From a checkpoint of a small mixture-of-experts model trained on Wikipedia: a softmax router, a shared expert of 192 neurons.
Below are experts of layer 11 (counted from 0) of a mixture-of-experts language model. Rows are named router (the router's row for the expert), gate (a neuron's input weights, with its number), up (a neuron's input weights, with its number), down (a neuron's output weights, with its number) and show model dimensions 0-63. Each number is 500 + 40 x the weight over its row's rms, rounded and kept within 0 to 999. Numbers have three digits each.
After each expert's rows: a language model's description of what the expert responds to. This comes from a sample of Wikipedia text that the model never trained on.

# expert 6
router:513533477496500453512507496480474569469486503480492474582524469503504506524527518521458414485446546519519486573520604524481429540441458556604525493519456544497473440445430457540494436497538451
gate0:477494470457443477443446548481485555532497549452497487504446434555484536465488509532413498502559488498534403517528551448504554424493510527515530501534495511506582469540444521479512588451473529
up0:431522492481434535498501516505501509498514540486520425538538442531515566449539466513411555548519560449597505464494542443539510461482499550511528486539472532542591544493458507492506504478473548
down0:513483498508447564486410457491506557553539552553500444518453530561531509526528506529497528481490523454465446532466505535511516477510508481518478490465402488433469540486426497507572460497546511
gate1:493564475485484535504433430505482468437510454520484481553463479526521518507511426482487429576479530478523493568558541544561491531507502561500458527502490547537518551495506474522498499523507503
up1:405511512479498440483421540510533521442486442471577438505475478453574509544493565553508582537482526434486545500533481527490539508505533430454416488455553483492545473495490581502482537543466534
down1:495510430508467508443492549482536511475505432462507523532507528478471560538494528470445512431525466481492511555510560505471504422503598495512564499477564471498495537536493451433447500447494565
gate2:424571446543402482560505440592489514526424495466554420514487484544512524568578511476543502574508554509556503527502510528483509516516488463525458457405489489519526488497518393543524542500534507
up2:471547498534523509526511513531529492506442479437505431541458492497528491532574498543503535467520508493588503554483463530482503549558521502478438539414511483486538461556444484549475514564559511
down2:445484571512534490546556431523567519531459505510523491545483503488496483489577516531480504578498488517501482489380483489507527496545454526543513410437462536500522493465545504464506485534441516
gate3:580503493490501483477493516557411578502560508464494536469508453567495514510478502453418523515517483530504467491494523428395507477467494546521527472536519467514547448508407545542461440474506464
up3:580523448518488501420516527524437515502516475446493507437502485534461497478497484540466458552509508507451495524477436474477495499515469582562523539561535492438573448543408562592493444475510490
down3:486521517484534464444455487483500497472525481466502572505509484511589476510527488483536479470459532525465504484514500520474497502476483556481493482563433424541514544490547487512519510524522506
gate4:449467463443441466502456498540482516500538484495546535544448497468492532489476440572511521448563517590495433562522483405472535464474455467447526481532462430429577465557478506554576483494520423
up4:506495522526525478501481511532519527534532470542536530557414527461498529466510551540518508490530469562493502537510533485525543510516493452557479491457516475436461484496441484534550545585468441
down4:538442463473431456517519516464554492560506508510565418485512472496462505500473473500452600466424480508592488530498490490550487582470479495589508420569571446487413514516498497509464501526419517
gate5:561479484545466559486461466556473432550449525526492567478515545548526453507447491585425513454584469450521545500477466447490547465504433496491510479545477520497475498511506501540528478534538388
up5:484554524450496552526449561556459443507491483509486489507541472478514511490507612486491497514494519413493498521414489517456468547532481485363494510556548538565482558522505475491522495473538524
down5:509471475450528564531459423560471518527488506489474532505535568513523552469427513556523508475544436583544510490489495463517536525530435476477604450540492556506536496536516415545518432529556463
gate6:476535548528469532531465486496476502561497444525464541494486476494485499509508523447501575531515488476484528514554504569552407538506510523528514558498496506537425527426453470442470487480526426
up6:494504505541493537535460472464473528527510485535497562517444479524481534471541553511480567525517474535483485506530508568541435512470554511526514481465466509502521528527505488459511460469524503
down6:492486453505466498524485514472518463531521500445483505523434504525493447388570480561461508494516473465571494487422502496435548461530513520454596413538499498475522479477453397506478522507499523
gate7:530540420489435525468507427522404531511465520511462490516473509546503457471534515505527513498514531452502495500483489385574493523490505485483578479552592502523556492417546508448519518505508454
up7:491471491407550450526473479469538504506528501487459519473445539463473472567476505572467546491555494415476470559448501497503493523543455528542532489510515470490538524498510442451479520512473525
down7:472477499484486454520518494449546489567514519501507464498520461517494533537578463527511468411450555498489501561517482522508507524500590451463527510502534472592568448478430497464494488462591525
What it handles: Word-initial name pieces. First pieces of capitalized names and some lowercase words split into pieces, such as Mc, Re, Bur, Lan(arkshire), reb(ound), exp(oses).

# expert 11
router:499483508439495417537532499491487486548548520437552527446490417486471430519512540486510523549444479452574488527440533591504517569521469486557527513439573503477583499558469486452554555504541484
gate0:458488522528536446493583547461443518471512607467501413499493518545557508553556524527430475598515482432526498598544465500561494459480464505502558560488483572440444529528448507537542530494480490
up0:452491496545560429498547589460439505523522593488520471528475492530542493539542528550520516575418519435496490569573469488545456479487474469459554526474481547471496500462478480541571549453488512
down0:565515533517510525494500477496480589487530477473442532551568562439398461455476509481458582487461486467500515496478506539486512482478524454440484514500541447496506579524491526537468485589496499
gate1:549586507553496492537496512494571499492477493492489441488545488553573573551543497518469462505519535522462548518567511480476461495452522510381507465493449577521494479453524562455482449498472457
up1:488565500572455469555535518517514491493546511475572454459532499481574518464579533490481559459558447499508531511510544461489529510486453448447529456495534567554470509411549519528502467522483480
down1:558554501561592506513456498548488480499453488410452441457406427495506570534493532548535445514523588528425488506479537542447498493462473556495578489475454521514536421562484475452458491486511439
gate2:525501486487467519492501585553422469488594588530479551482472455477559514417487541550452502578440482477547488421582475499421556506491517508558533509549548515518534531457515548493516517526529548
up2:499452479492437495481535537556485452485583567520483547505383442446512450392506486524446538488427488421523543490479535485362512553477482539496587504524539535538505534443531509506552512479506506
down2:523468530517508489502505533524514483492502510483530456533421502490469469489467473450592466465526489487526452531509426492552500531503530485522514441530417463482530462447489464507537495484457582
gate3:464560489480450514477483440499551478446551485500574556497494410467457435533488504451511481573477499545572464534521499540543484570535515543464457447447454489511518512480459506456562510436481460
up3:471557481481447568472482432504527424455532503499565550460472413456479468519476509446510497555484460546570515527507473546489472566567589587498470498423474485533505539398456576475546459478449518
down3:467545499490493514571468526479456542426435523496552482589465507538459522451490511484497546482477463432463477425488527493495481557470457504494514441417471466522523548529547504518436483480469554
gate4:465516498503464479453559479521475481497570510476528468542485419526495468482513503480519521468482485441523483517547517533484520507582494447548490567563573404465506490407477555562533493521479459
up4:487504510514507529442474497576514453534477530440505518505505498501510526458510530493511533546491478447503503478538447439511513578550501542526507531511462537518538508437531495485488516533543471
down4:493543540446513500451528451498464510521577472490413536506519551472485427511485502455486530485505491479552568540494466550574528458537518537510550511497475489540547562494495497453470453516544506
gate5:520428542525494486536561501546483493473528525475494488491571440509512472542543488522495495549451522520495536524462578408457447538454487460563532466499507477482527495504518444468539520520420428
up5:559483536519498452552579478552494494521503495528518521503596488531474493575503470527514490503496535535543508532523598431437480527480480472495496551482577513478473502548587435472532529530469425
down5:554464508503442458571518441493498568523509493542500428544466468519504463427451494487523526518485457524527397506454452471418545526443435514480566543487506471523453481474469503532484494472525481
gate6:576488492534455453478561458506571542498525538511525528517542491484476513468508475530455559505527568481479500536512552463501469494458456505467470516509527534513579458508548532473498499563505458
up6:541479508451441466512588485462506542492558524516491557498499536470484527487517420555509524507527544452481479552467558474428491497437448481469458525568525494526525419501510528467476475498523479
down6:579499433556600556555487520542526560498473472486535525473526470543503467537434507522460499479500399416533563494487443520500380538536520403542524474473466489558556484503507490536511469507547542
gate7:522443428514520510576465543563528519491505472625567493458465477499502471575475511502418549515556536593493513528521506512465539564480458493561550417464532454505567524546511462516526561522525442
up7:516459562493477478535455567513481477594448484453579491508470449487485456500492477533446543470479534498483471523502504463545484470474457527517528532481468489464566525510453523513548558445522500
down7:470525414459517526455495456515533512498496477545529522445477413442574511539487515580402565508517479545485454511505503534532489520533475467529450395513568549487502497564506495500555513516539501
What it handles: Plural and abstract nouns. Nouns ending a noun phrase, often plurals or abstract terms after verbs or articles, such as months, members, speculation, concerns.

# expert 3
router:532587488448517461529529494523510488494507585536502447520532454519501469471544505469528509527388492482522500437487499532544515572510454468532457443470478583574512551472478558514540525548473580
gate0:507476508553467533492533501553540468542418549551455474514542544566540463551421542476615432495490520465492533468504425435460504461527537441342523515491378481501501518495561501502523473507470521
up0:498498500489482549463510584561539506499454515557525445524515495545521466553416440462555442494512435494496462453505449475493474476526597409410522564487399458481479571529537505490515495485505496
down0:499430519495482541514475484573510540503499491540466444488491525505447503465490427471490524509487397444497613464529526477466542530487558489450512524506512586495538551465454478473530462547447479
gate1:518544511425505502548521569522456521533504517470427466476515534543518508520451493474489529539492495518495546483444478487551481526380405464517590507499537450455543463514438536492447523465434382
up1:505510490433540493506451534523461519486445480503441428436520544482545513512552476445490483534500479491515480492471459529579456527428503423537561504496561504453574484478467547458513534553467416
down1:498517486438481504574453471504505543513564525547467488524507491513536443577473576522479527466525463494453508526474516445531567547526472521499435511515499506516440516515509540513486534445506501
gate2:589491529492552440484441568526506511521444523457516528493499540481530517494471498567529536543444516536492495497476492505528438436462452463566492500447464518454454496445469556489472533481470545
up2:499482500475543440508506557465480492521464506505483539528499536508535523506496404513592560510433530532542507473493472511559466482395470519570470441464450496467489441456412488520508507474496574
down2:505411527536549529477541550506487433514536499544575538469526490482486457505466523445444585493502486522555538476564514441405491462506438477480471479527532486525492546443583545495413455506526444
gate3:463469586523475498560529530499401460501503512565562475505505504530590555491506523467569459559515478486547510481514472565506586554474513473518544470458544529622520512534468467500486489554532578
up3:520515456549467471514491470497472470492526534518488434528462450517551504489495533524502482553529488568491526493470498547526569538501502441506541564431418537517532485555495501407527453545450558
down3:476514543487525586514506533494480524435506538486546481517507557490479505500545523481443539557404590478508491542510589447486531532515572497554542549542513502499463417501539504448510482502495507
gate4:496531542479457474499497520490550491517519527526512415478466459503502533538540551623510499512458511530482462455495467576573451510507477466477485528500518525508506452468483541507497502544426515
up4:519536547460511491424477478510531477542483538469515458483551507538504515527524508567530595499483449518493475474501461538568471517540511454466493509472527532499502492407472539470436518547477508
down4:484605481582454562476469496524472481504593469487514497479511472491441457481433519595524446442490609489542480461525529568468474470509518533461472479509475535507543409477483479482491500531521550
gate5:513515511534563530546464510475429507452426502501499511544433491543479546474511508535530471557509493460471491482451504545425538510579487546464523420470462460547535551531565464523463525539504487
up5:489502495524495504502464541513451477449428506520434495547500465558455522514532509582535476470553520458519476503405516546561517532523508528492508442497511471602499591458508549484499514496508495
down5:558481589437530534509565500472498442516517576418500475465487500541511476427450464453499494457513450476467502485434556582503483553481495492507438511435489568453526508458495508472485449462518536
gate6:522531546503438519466480450514433495507585554516509473527591497472474492535540570519470507505591553370454522589456529453525513516497478499522536444472560593462500453463484400429534524508523500
up6:564523522480502483533450439495501507521545570549494427502600512510486460539500494458446514506574458463499478531482484472514500532483457433515547452529468524441520515443546431450521531530565472
down6:497422546540484568455526511504481476504536439454504466490562496403502537529500515529510470466502540536499556599541559476564495440446448516465505549452536521552503485477524544441507476551549470
gate7:528501569490451448571466497504521488488495526473513523460496501453519470515507494533444468485478495526565539501533486476538473463451480499510492517518469532541507510535543571492554465432523462
up7:544497573463454546464483498505579471467498499466503511491478478493499466496513538475509534473439499563491618442551446492515500513489478524510481509549475504554484482522531495508495502479497452
down7:470527462459551516604547475498468485494456463527520519566558467511526502598482539484486487485453584507515503462492484491443478463505542551518475476536481435457462569517524563509488480520562440
What it handles: Mid-word lowercase fragments. Lowercase word pieces inside longer words, often scientific or technical terms, such as hyp-erson-ics, antidep-ress-ants, cholecystokin-in, contrac-ept-ive.

# expert 15
router:502506527450455498488560470544535490459436566554510491549484515517480418426426541484537475485468461483441519540508549541518541538467562468531517479494472551454447504456519540446488538466507482
gate0:490529446431475430514459515479497487502521483500499532454530482495476459532553515521485518530538538500476578551554484490562509491485496560512460457473538430468502435579448490469423515497516479
up0:473516449451487483547467463511547545467503489489535518509533438515499426526502449487544592474486511482491583500569501470532562459588542487450487514474528492491508530503493528459492497499522526
down0:477586420537546509559541510522514526555525486559506528486523477564474496523545519442487484540585511544494537505491504536527475481492537527503528463514476469461473489443428519523532550486550500
gate1:445513566463579560578496500513435446556480469555508478512459478466510451467478496455508463550456534509510544445489523452497524514482554501480482424504479568500492450558542499508514540466515524
up1:520505482498532492561539497521441443543480498530503491512523476472463455492476486519554523544443458497519540479503547479486498531524570480470504461531485501509511522483508550538529563390520534
down1:559475495545472549454502487511453516536517479499479501488524473517443578539534549500448480501526567551464505375408500516498493562535448455474505499422507487567474465460463473502479538483485578
gate2:487539528484512530495487384524504519477493502482445553591498491530522561469456494539514427530580526505434585569553500434431444526504475456500476472495477415501506461518532504559538476464441439
up2:443516517519497459470519492496505497471515587481508443547547532451552508503465474529478531591587467440509547512511574463431456518558550474464507581550476448427528509494491450488437446523472448
down2:528507541443483545512516497535487538472462419435529495540499501548462461498524573512480492566515506458467546488448487519545469530486579519573443498443498522578492490498480590516512501534482457
gate3:488475390520519453480453482451493531480508504515528520549562515516523499472533510494537507442562486538485498463439461457454453531431529510552564528507461481454550487524492500447498480465467490
up3:522480412563550482454492493436517543469490548546497533541589452595532465492532552558503476474494439530439518426450511445536502535487581545465515508518486465488531480519460538485496458499534500
down3:520519497570454457554472515455500427524400517570575474508517491567514506535532423534447470499501468469511526471469474474564470556524548497478473550412503435504538485588492576500474538477488511
gate4:485481436495482382511466496551552453567527516412497531489406484566454461491555572516487606482465472486553494492556436474540446488500496541516500452458497427529540525565496510490509537454532503
up4:515458429429476562526498466472464513599581563478469552511464545481568493506487587556430564555538532425563522477545509492479440546457505467495515465494494475533514504509481503450482545476523463
down4:492485443487548512526477553603539492475498532506530493481460508502494476549460469538523399529481583542509463485521494476462527522458546454542505486498462490486428477541557507480458529493484525
gate5:456487485514507543490502477482492508519499517523527534487494531505572470495531563524476512519537496486453510514533481535462380494502540609479550488513483560571430529428521541495489460488529487
up5:476537505554524490485481497502475540504507485506459490555528473452521453483534547451486537523475531453445491494537489532480450497480606599463497501543487546539499503432500474477459485564502509
down5:519530496469543420462546413459563528502456580477522494483532524554552513479431516516538512551535565555514477460506563499492447562486558520462429528505519498515499519500549500485493504560485524
gate6:422510555472567465491567479513473541554531478452457562523521518511516516541477575494425466466502531478475497458522545503480490460556475481546434502453501499521461548531538497546437465540480471
up6:440474497511549497504572508444451556543601452536524542521514531519538496495411507504469475472560480523528483507508548486481497492523430540516446485523443560576419559481550489530534486463511516
down6:543468492449513451487429477513487492460502508547465609516527505505482446526516538539526509514481418473488498498560448489476614504494547495424479414517465547495487508519506477488471485522451486
gate7:496560519425511526536496521539543465458464487549490485522512492498526466533494553543530451630461541517566463528537488531509497467508485499544444501502487561510514475543528475481514617548439498
up7:457568474461516573521520475540528471533518520502544487472465473538519466510477565539524463568458522459579467508469490536506526488555461547550474533460540487479487526532522503528534610494520480
down7:491449484485575585472574561467431566482438490504505476445428517544510551511492475511436457532517433511547494541491433511584507493518482412551521427526496539486503464569533508529470616467493529
What it handles: Surname and title endings. Surnames and final pieces of names, plus words in song, album or film titles, such as Smith, Jones, -ley, Georgy Girl, Heinz.

# expert 17
router:484490454481549472487531492503489468532459500458469488477522475479463542550549567467523545480490429550469522461538529466518512556548504526467511547540549520491498521601505460535530490510543563
gate0:411468526479543492434483579508461477544450444511473537525478495475419500477499537480489539524441499589482520534454417499524428526496579527590489469530485506481486467547486549433456606510536543
up0:404455553505472497423484543493527478560501458510447530499474506503451596488496477482478517441407507550481530563472472487575445486420577552552487536570512483523462457503493502421429550493541545
down0:504577527512542477477542446464526520480480453436485481494563487480530489497503462449432554427553468451434480554585469524476558501575469489497480422591487480523481502532500515512531506543465508
gate1:555492519562498460556459492487501450506508527506481447489512489483521451603512457482478472475524503469590501626550555478515549450477431445478521514471436541520495519519527496505474531475479443
up1:527454528482513448490407500498446455556505498499505452443422533443510425617498494481445499481529547460558536557550582523545531438467500505482567520450446555533465541479533453494524501428481496
down1:508472555504474540504524533492481515501465465515407563445521617535567478504542439474489476489534489443484524526528546442594582521518456468471535516498493547500440528468562560534493518531536482
gate2:458457534551514519488486508445492448424490505470455517484489495554477488469518516493427382533572476484440497512607512512509545519518542552552450489483541512474485502426505406483478496497510498
up2:447463503510512467518513518504504475462452563472475498540493467495499519469509512554474429520560515465437582529555540516500579495562557565529490554482524530476530491439540407426467526570503523
down2:531535484527536515488528542492431443473497491476506518515452499523552483510521624542496554482447433459480477454521460519512502482520389592517442481505488516481489481463492588535496421500549527
gate3:480526488487459529449458440524476436500492557460423525454483454564496523512522546506488469480489552493464464560445514537441455456503535462589532530513420566490545584513493534521539460521440553
up3:484464519513506430388462453572528522518473550463433559468527444451555519486523535517526563449480540519478413464524489541481493492429481464602481534569412524494554461550473526493478450557497497
down3:564510451490435581498523479435512467547519477455504449486503502542559540456447433507465511471495495501486503467454471494402510518509468488535486521524474537523476559553505507528511476524475530
gate4:516512544510470505516526493501541478536432528491527534501558516539539510465547477502477530515544474474547469498544494536533541466461522474529468538512520541520455517540513485441510575413495561
up4:447475491504501497544509523511525512543404506464476517489479518513563489482538479535451526525499473511545420558459480552474536494479508520497543518545540591522490507546534441450483564449488506
down4:546506439438556459510569570516438507458488465471528564434535579463475525499436545477478505387444508512425544522508525498481507533526530512482488525507515531422531486510483486532466428534511534
gate5:495474549422472473499508540534598482515441498555469486563460468531447511564512590467541473472483449468494483544481599516517500525470478581501534453466529498507501435488438460507580463613486524
up5:517489528441490471521509514508482481477441496602463484519464489504478496533521604460530493456491493420525475558460611601505534490452512494465571426430534551518475459483502477531555482511500471
down5:505503502479460537451522480520513463553444476530476525522540468604447457496556562492476532496515400612565517408593486481455574478432466493521422560560540473532545473486441553588481475480494516
gate6:567536515554508444492492528469562417591477503509453595538479540486496503497456548512500490520453494500543504504539562518469465513511571459528531477452543546494427503510512476434553522444467484
up6:587523514534499457517485514460497414511502473491494600572480499534506533451449519516545476523446485511509512494543555532509472545560588444508503541460511493451461519510483460467487474446475434
down6:494547460503528404492473456482497516528472528486511564509579497498415547442519497572473572501528510524516447493498556460464453534524520532480490510503550529527489502526454536521588517553467476
gate7:490461539497504508483593514454484468472475486533476561531506475474432523461481493506521498534492539482519420473574456512484494540404489513484575492477532511452567484531465461478511518542451543
up7:484486531488511480489573506423515462490453487535472538478515494501400538475554519497532446483483482509552503514567507519442542502429474540494498488508544582443547489521501458471483483496447538
down7:475537493494509550486540520500471520500470502516544498547475471524476445465455438453499514562521457469539508498443527443555547510560518486557475473464465479557446482446572572518539521468492496
What it handles: Quantifiers and number digits. Quantity words like many, several, these, some, and digits after decimal points in money amounts like $2.5 billion.

# expert 8
router:528489516495523531455527407473570491500461542479464470496469529557458477490421528535573450469514435505430479480588536532535586466427473443563483484563442568440459466516442528451505459480509468
gate0:496479549461541488460466443519505503566482467532506521517489426481558451509532514568435448523467497484468488517453516564516510515453512449529531552501566546517507549494515556498431547524542542
up0:482556544422456482440449473541464523585556472534506480509525442437562484471527474504444417579498544492483459482423507528487499462460522468491563496509555527558461484457502553488465516568515555
down0:570478517539468506551529526545562553578541510492537514446567568449480548512500476543532469534479522444494568508509533435452485492490513472522519543499525452553538514455532518510525426514574405
gate1:500503552573583452494493536449486543497584545517496543503425505505526511435565576554444532487490457547488481454503517456490484421570549544542533532429529447537450530521504542487513484489538494
up1:510486506514531503462508473441502514528576515474509549528490481506547532451522581550475557526468543563536480515533497491461449459527451533518461496467557428486449566559499528540487497510570540
down1:464474508548517556468536480376515478451521493449439507608439570538565505480553530522508461604487511500611525481507542510475449440516532467510562518541538515487537523447496487458527529557483526
gate2:517459473538483502487484546453511540549432503495483528570480482457511483435461449465583440534542576526481477512487475455510525458452452457485459454518508529556509519474496462573494445528503473
up2:542408473549478526481481476493537511556426517455466503573496525477512455521551542390604499487482465511493516546523492463521511421501414478470504480483448492493540512498545478562548447489554527
down2:488508454573527440545500502558501490543489527523490515507565388457469520474557481490487545460567473441546473487514460542500501488502485487510495455510552448519529487518540466548477526384485574
gate3:501465510531504577540516481501488457561471502501403502448538558503528468536518455485524573503548512553474444553517502501482463502490489498530510477462497483423519586509487464488463440517495570
up3:470405518515462542491519535528494461488555549430455529480517511543522542520533460487456456467595496516497511500512500556510438455524525486551478449426451508339508574446510520422521529502510486
down3:573556525496447550547520413431497485567501483467457473568498529547566466562481521496488549488542461616539463472531510482499459526533467483477468499482465535402493511509430480429514450500497530
gate4:570525597466480533511485521522416499528438500433547579443550458507468584553463454450463473445466571424498469595505506518518508548504515452490499432562504508447537480500390454534499497469515533
up4:541488532522466507495488484519450546535477549490483548394552504459528553503463510431500486415493574472507462577534519455506530552506494496491498417520467514439514504486386455498480503496491524
down4:481530520408496493512489530501513470514475522506532550475477476464528519548544508506527470426479506543514523502547505554455439557481550412472550532544544499403557517442442523463500475530505531
gate5:465465473454513550591439440495473425451510505541489541436475496533509463490394466449524558438508498543430490453470550556544528468466487560502513498522475463476461470498520479475493490569521457
up5:497511484485563554542449470499503423455526473490513506450520474524491518530400516473531450467534584492472561452523529516522485540470441538539523442502522512433430497509483458455526460552511452
down5:458517445528525476449624501542505484461507441534560535470509448523505487481555537421497480526453434496446486462525472518524469474537533572544520440465527564545493520446508539539536487557542552
gate6:537469461377509435504582529484540540564543507493467537511552420518496460519523490537527505483512465460583500540500466565454525514537494523427475543531465408466550483464438490515478517541572428
up6:544503462440525547509561536480494546608477488518442530528471383556515510523554411464491499533442497470554537475561514535502525538480524511464514509548520474491528463464484463497467427553547405
down6:526566518428474430549502487478485463496441438529504455491512553444504477497409477490506505518475459492438549511459472468536490547541524516569500466461588516531620491540508441581522525538516508
gate7:482483459479450425503526525514470567549507495476441478569539465594484587535496496534481505533498504479554536494492488530490368470494497432506479497479454496469437502495487535531456468517546428
up7:544472494482445505514438500514459475565560577517485479517461482538456494496552531541530419489492499484420503583546493540521479481514455519432413462487404506451455547438531505459462536582481500
down7:458501551450484540521505563521516553434517545533534538468488501551543542500453441528438548490451521529482519459534514509504443483511549502526483511493454548542472447432587512517521456515400519
What it handles: Institution name words. Words inside names of organizations, universities and agencies, such as National, Royal, University, Institute, and the of or and within them.

# expert 14
router:496441513514463459525499536513583509483455540522491458556497405527530458500439409515537476507488511505496447518543560527509516471395482505575501438518485576521469497491511517524449488518475534
gate0:469509441509482514472488416494543545497541530475443554412499480522457457462534504516500551504478471600453548552614439475466498525451483473497563492485445553520538445569508517492494429538528482
up0:516433469541505519476507427521513521513549458450492489468570490579463527514496518595442533506492560565479511471560466508443519554460511499487516495506452505492473494456490537567469432538549489
down0:510536501563504472572570439465461492489568478483381501473548469497417541512520529483480529517488441440535522557549518499416504476480536544526493566510565516588397486524524549516470469543491570
gate1:455497491481495433452465490527483371510521488482498464503534459479521578543439544543456492567522498460566485520475513537429520467498509456435470525432526534491511494494400531499551455482462463
up1:464469485488493463453535501526466403507500538568500409543436497502439566499414502495505526527527454479514484560502520528463517480527512425432474509496505533533567528458423565537548537487495470
down1:482474511498466525475479562518490389512512508450526502542470532521517481522558463508467509483476437547483543550474465491506418521496473459453509568517545523500485520543509512602557479493521530
gate2:418558448487552507525416486450506424496469476522464500570482471505568442523522474537543509522540489526548474554524515540528533534560501487528441480539540486544461457512510436528490541497449466
up2:451473449551512506521464538512545458504499454575534451499480474472582501496462460553537520494526511464544484455487452475603466542520473490511460470537425518471474425504508471512523548461441462
down2:471430542505494492537452480535538568559454488463525514507539434557479579435546485477477494449456524492560509476545582594444496474475520537480504490437488523580512451543539533554538414491488455
gate3:504495518520561465482545568493528467484513471497502490566495454465530415541526458496491564510469492523527484521473568511508446449449486483541495509453463484475541572540489494511511508525442532
up3:571535540485505453534534574561589538515482404461469541541525521491575441522465456471519555510494419446562480496477575528524434447500560542570503477485438519497568501498455496546475449445441543
down3:520490479516546509583577568493478452554532526543459494486464423516511501510452466426501485429481503498489473458505511454487543436511453531572489481545479503524499521471518517443446449430434454
gate4:548516433523483466491492610446465492524540389530526537478477516473539509572460492475521561544564519538510531484388521385500513458549491489536525578469509448472516555531492472525617573509488533
up4:574533460505473430493528552464475438542474455567537504555516502500493539602456492501499558523483515563474556524438519468487501521565429526468518524529517509454521521540505511477592505533404524
down4:488476518541416450492466497457537548503545449528486429536489571434505498460479496443472488434431445516441489480462550485501476457454478543509477460494509553530479462517516454496552517502452567
gate5:485524410517453488445476526519570525545459483488406553522467526582509527414567456562495524458491501540511455517511493505518520531544479558560521465503453435526555461579537523542523543487499560
up5:486553465527442490426486499536511471479518470488443529512500491562489492444489439559497496507454489553584550498514439535452484544588477507600568506497448471530577458539558530542536602515506533
down5:465565457469469479559531488491510545501402571544530541544409495513453527512505529452470470529520497518465484541463425533496513539517562492536510449521489478562469435521464548477513465509481454
gate6:455497480458419491469630469440562483500474485500504461430512498503467428525494436494527520536463491460540529397515543545519593496462517497450470618495466504403478440483536551504415510481536459
up6:468524559461462544503593505503537535530505508484565460446458465547419428473514456519491571540495460465536494444507551541511624491486528489442508556496514482475458441528581535523400511508490476
down6:516492495528494454523526461490450466524475465504506466482572487520467565566536465475479530457523463422468453474538491520532457531559525556563419476485500489460570535501522467516513484477482482
gate7:393559519520538506500494448540503483522479505530473400501503571513503502450536520559472510533477558540527482471494559503478438558518530492522461440490482511487455536503455603437442495460515471
up7:432543479502517520444514547506449437491506490525510488467468480528515515471535516531538448498514480543456442535601547497556501518493510437467444435512474527494518535482444575439489469479411488
down7:447600561472531515499484481500488508458553523460478460440526493512477510471501449541557507496433493518486510497465527496489531428561402490554551486484513545495454542409537467502475542503541511
What it handles: Foreign name fragments. Mid-word pieces of non-English personal and place names, especially Slavic, Indian and Spanish ones, such as ij, č, ad, an.

# expert 12
router:522495564510520491505537501479492468480526559457536488408511487490463449474497549456535600494493458538457584499466519455512497502536533419602466449507465499498553567559562582457577515452480514
gate0:503490490540484481395476536481525428490475533461394513496530519546540487494527519497457571466499553577524466479515481492447557576540487488570533496520514480417447504465475497448463465514516525
up0:566474491473460495438475551455519429430477514464439505483530473561531558468471517484497561519472548583493497453561532444494527582560435485535548509467496519480459488418435499494493453468484531
down0:509532451426486565488541499489563451480530494496426543575518616470530527524479481487531493501462489494513553536507510540466546541473484497466525495627518508525412506461522464505534506445530551
gate1:549556482531568419485564449514552512470494514446507443456515510499476413516567451479504502509473476545497523553402509475540526530567579489495464493452510505495514440511546521496521527516468468
up1:529559520513512468513600428512531509487514487467450501520509498439474452502540493465466515535413511486531540489403509469576493534545540512522464470417469511508511462517547533514530479498459484
down1:529581537456518506514444412508518479477484480532525572477494538469448494514463551429491541480492531461511568511531550462523498487435535508489467455499535497552521480538419549444482506501523581
gate2:504534508535535500533490499463493549502529488463457489461482468468434533517510440542547496471522481511493482506487487477501484536492499452504447470500512526459457539475525469476516520521492515
up2:535504503520491563480509496426476529497520485476425557470477442452468536497499460512563489466499528541492526496489493488472455516477552473565452448500545507465441477439512506508416526491471537
down2:515567481533433483466552510496424519482455510527480452566487483390546501508423512521503513547486522462502488447531517472490489455602481602538455550552523470488560440521565478489454455469514488
gate3:492473426518559522519458456513446450469537499468494471499507430491482472534523522506446470495455534461517550532453559514474520449475515448475547509514568496527489418521481471494519495508464447
up3:469467416507551536505492443481451436545490476454445484430500477526463497513492510519477547495509515541548480571502528449460491441467533536491526522551499497512525458493453450514482497500460409
down3:543478436528547432485502448505476582429453499482527520481577427437534497527524469484540487515501487462444593557518547459421484441522555479472517515465505475442502479475488477574510436481528478
gate4:529515531427536459542497561492478559466478427491462485556552549517484534509441482456475458485483534515531540444471433470473528444422528446539422481545526456578493434421527488466500493451528430
up4:528533524519524499405418493551484528458469498479491463533601476478495483497532607452426510515509489561541455469501457493480497472519496513493462506491438552539487458477472560524533486464497514
down4:548524468483509489460434573527593446547465552510549447494572457470502491558598591536487422469469519390467455492484533436504536525502450450466435441510463514483453464598503420457496517451491422
gate5:549544546583488496522525497537416475516493450486520499447549432524476540574480494484502462517574545439589421501508528472468507498502508513509526533474447448537490445509501524500449524608498449
up5:521574458543422483498541482565460461500511488480548499475523456549454514551489534475465425530595565449510443495481559476490469471513565551498513522502469451522473453492515489510484491508480418
down5:562596468478524475446531507552558512484550537583529459513495507452506571481434469508494518578478475485494474516518474511557477548545482449546528520519574516511514509460462530493489518498487538
gate6:490558487477557462476543542457481486558577530502528518490490495509470455481467495480564432564492555485495536521442492513499478475482486484542510443518547545477526449475467549518516514513471536
up6:540469518481520437490514527449479489548563504477542557467491552530483492511438514474600457516560544441487517538461556541522512484473485529550537440499537497457484490437477505505519454493477485
down6:473496503531506521499570473504491544505483510468437492573522484450505447478498500476518544536462497519507525472491541449502487529486553487520553506512405571489526405467452547489523535466506484
gate7:533561530536484544542446468513544466556497499553431506484558517474515466443471469501504415464624571547571522520528467513519483442510583486524485501537480495449444454479433479490489482486423486
up7:522539437487529472441500509483539498490513566546477518442528570526484498515482494474501425486508515490570529521510447478512521452479475524431505555456482486543503458571435450525521480527475456
down7:497525556511533538553477465513509504449505547436456480499528466495510476452467502467511477430599530502503481510515474488506508448440542542468450433465499491501462548542508460487516501485418539
What it handles: Physical and place nouns. Common nouns after the or a naming places, structures, measures or body parts, such as town, village, beam, length, footbridge, jaw.